python train.py --d_model=96 --d_expert=64 --normalize_top_k=true --balance_bias=false
Below are experts of layer 6 (counted from 0) of a mixture-of-experts language model. Rows are named router (the router's row for the expert), up (a neuron's input weights, with its number) and show model dimensions 0-95. Each number is 128 + 32 x the weight over its row's rms, rounded and kept within 0 to 255. Numbers have three digits each.
Before each expert's rows: a language model's description of what the expert responds to. This comes from a sample of Wikipedia text that the model never trained on.

# expert 42
It responds to: Plural suffix pieces ending nouns, such as -s, -es, -ers, -ings, -tions, -ments, in names, club titles and ordinary text.
router:109155119125163108140142155135137127124111118101125087142091047129174132113154093128170126050155089161159089161143101163176098118103157155155098112102180130062123133139139115115148069154139101153092124071149168106091133165126108163081197060187167146116138118102114096162127087078064141136
up0:162137159099124156150128105161161158121147137091114168097160138148106091123167104159151142096149173078130149168122103162109074156152169099111153067181103128146061089160165175152121138143135115130123131151129044127130133131112128142138087140141118117132113200182137088111114165143095252177

# expert 6
It responds to: Nouns naming a unit, category or role after the or a, especially in sports: Team, Season, Division, Round, home, victory, episode.
router:119093136129128078116149166052099101140148102143141117138082126112169098159162110142152131100171101152133111116151102164173129088137175146159124055071210116099134108153131158090177103099147087129101060073126136092109200132159145160129123096159182070192102133122132111136117117084148124168
up12:176061149110157191181198154171113105127115186137156093081125118171142140134098167113154164070178064093167128078122130130166105090148186156108122176128177180123114139090122145088137144100129086165123076141138145131085144130150179140138104136148108149162139158133066117123153091172134109141

# expert 10
It responds to: Articles and possessives opening a noun phrase after is/was/as in biographies, e.g. was a teacher, as an assistant, his.
router:155104150103144101222160162120141112110135089170100136126088056155128124145175104125193127086101120159159141158115102163148097149159174172137102102122152150118176144112111086069155101169119136133177081143144150144140105101117173144156156100134125138138078113093149106160111115072113224193
up5:124132141157163169147133111152093158103058083103152102077108109091154166155124117131118077104147101117184088130119125071130146118088199142064145129139094161163181087116074113096110106104134051182164115095144073079148117167109104182106113120180132105143132096164169173115124163120121143103

# expert 24
It responds to: Field names and word endings right before a colon in infobox lists, such as Born, Country, Location, Police, Owner, Composer, Density.
router:118084071146152090117142147123148118128151108172118119131113123150119068108157084114176082093111092144115100100151126177203130148111187148149070138081107134124147085088088086091127100133100171121141086081154188097115131133140207226099153086119191123103111138156111102159119132110123104143
up0:178128125164185157085118142092218106082122075104146157146141128125029094126120143117125125137145133104113132122202145174121183095141167107132173159113130142148112131108139129147134132173158185159159119140109108050131107166122049144108147125143173118143137110143148124104111158092121196191

# expert 26
It responds to: Closing suffixes of institution and subject names (Agricul-ture, Work-ers, Arts, College) and the == heading markers that end section titles.
router:130131124090131090142152171174130134141154117113153155147100101147210126129172078131137123099122060117160081134151127158159090138117138153169100110050157061100138129156113121121150097142135114165123087076143187087083187137171142153061131096150135108124120150067116090137114106083065102187
up0:150131150191175110136184156161093178122191136127119108139079151056136095163112102195135130125177092146082118102156169180193146131151103155134128160150150110132156121116097118111147131135079057121127092052123122063113125134147137134134144094191122118110113110145172090097106153118149199125

# expert 12
It responds to: Symbols in tables, coordinates and formulas: pipe separators, opening parentheses, N after degree marks, °, $, −, ±, and invisible marks.
router:101091124106142090167170125115142099146126116128127138120137116133123107137159121085202068112151086140106126174131089158163101130113104096132078098120132101027087123162111107036157125110084073164116133109099142083133172160126112206098161144156139097154134117079160054167096103103117141124
up0:143176129125140068179135149182160138089127120108058170046082140141166176137073104185126144130108106080089110111100155133109117114021139129131109101190081152147104141186115114071122153110122082138111114111100089132154077119099144117112131149101112096121092102104121100155140107140110115080

# expert 37
It responds to: Object pronouns like him, himself, them after verbs, plus role or status words after was/the, such as appointed, police, retired, guest.
router:117132169098136078164143175113118113077106123123133119106093049160137118101182127108157158077130106186133129124176083156135127115121108134141083037083176109106098130164066095098149108139108121117138102078116158089101188142154093157121150103152167121134123148069115105182095114080095138192
up3:143106112105095113174097161124151182158162119090076123127159153133158153149113103098218153143127202074182161138216061140118121152124139089094086126130129136061121125143159131096114151104126098147107155110074142158115107125152169175159129148132136128126133138090099144057094153124111204122

# expert 17
It responds to: Determiners and adjectives before time nouns, such as the following year, that same year, and sentence openers During, After, Since.
router:091098108181130091133152187121186064141127116102091103074115154154153124121186084148173111078084133128154133160152138153217103121161119115125096135118185134123136145061119145081185074098121094107141103052094127157086141135173098158118127128103135113123119150114132096103131064113120136185
up0:082134154167153119068155149092174139142199135095145115120139096163120120076156153077114124087091127122128149111185128161067081082167138089102176186074176108110172106121108135132160058089143133104111116068096138134134114172110129154114155126086120166125183079136155147118122087127169163085

# expert 49
It responds to: Initial stems of verbs and their derived nouns that await endings like -es, -ing, -ed, such as replac-, determin-, introduc-, spons-, increas-.
router:072103162165115101148190154122120122080113123101130146149120087140106152161185131119108104121096125109147168138159106176128094116174144113146086100104154142122137118127125154111151122132158112131102111081113145102085176172195157164143109088196216129121056110077106064131077047108122150152
up0:093135145153082105092140104192121078155149106104148156153127195181122124137144128123076098107077143087154126107185115130165118124134128094118146165144106093065142129143132115146175066114164174062072116117093134101148096093125183113169128111082125066170109138115148110055080163098136091095

# expert 55
It responds to: Middle syllable pieces of Latinate words before suffixes like -ate, -tion, -ity, such as associ-, plic-, facil-, and the u in circuit.
router:075140101139123118153157148126141091139109117111129139120082119140167131164160091087113085080118125137143181120179063197160140118149108118129148096071087164103130136058120143102163112203124148170150104125096120095098156137174172163104100136159215160145122107117087152130112117124103193207
up0:171101110128090130176172205130123163136145143100119129175122107131151072175111150049123121149148114146086146129131139138118175097142174153188103125125088163115114107111107169120120155200135171168122067149127126141147128126172152083155099153134132122169197194106205113125106085164092128169

# expert 4
It responds to: Pipe separators after the first cell of a table row, usually a name or place, e.g. Oakland |, Skeid |, Cornwall |.
router:131175117079167107185157166157183112136068108155106094164090071161170109135166115157187115091133130110139113095120097136147064142142086135170118080114110153114143133108141083105131104151123069163112090107144144091107136143137142173082154077182160093094105102098182058159107124106070104124
up0:162134179170105123124111179162104097102097064177131143127100133114126157140123131146137134098140112152115092118128182163153096157147112131089157073201143182087104145122123100148125122103054075139208072094105149101165144121077135130099182057099140143118138157155129096062121090159099153109

# expert 1
It responds to: Opening parentheses, quotation marks and brackets after a name or title, often introducing dates, translations or ages, e.g. (born, "Memphis, (age.
router:158106113104109098111131171078135066122139170124140153166101097138142132098168159142182139035122129153135151084093164140124100114108092117174088082034176126110122179092113113076144064121118105148101116122101134146100146175111162167113135089126180057135104129114122104157098108077117172150
up5:084174143066111145179102148144138147089087117136135172143072115123079138110117125115159129133132140085104138149132142186148191057143099123092167210148157164100139104096115127097079138090200158130182114136129083180127077128085178141107164149152118160100144110110123113155066154085113156144

# expert 52
It responds to: Opening parenthesis after a name or term, starting a clarification, date or code, e.g. About a Boy (2002), UTC+3:30 (IRST).
router:126090103133142124146148172073120102111122139115105161168127070188094166114163146144153148042132109166155142119103132153148084102148102110145098073066187124110095176085150111079130083120111091172075107148128147121100151201114145203118111104130167055173117152098092130122100104116110133114
up5:072086127158110146167137135179217109091132131124145181158131093084113108138099121125145141127147165135148074119169122137127140118127170135125081163127157089196114159123105095174060132179107146208067090086081150125123140197159148128090098085111128166127106116113173111133153131103089134082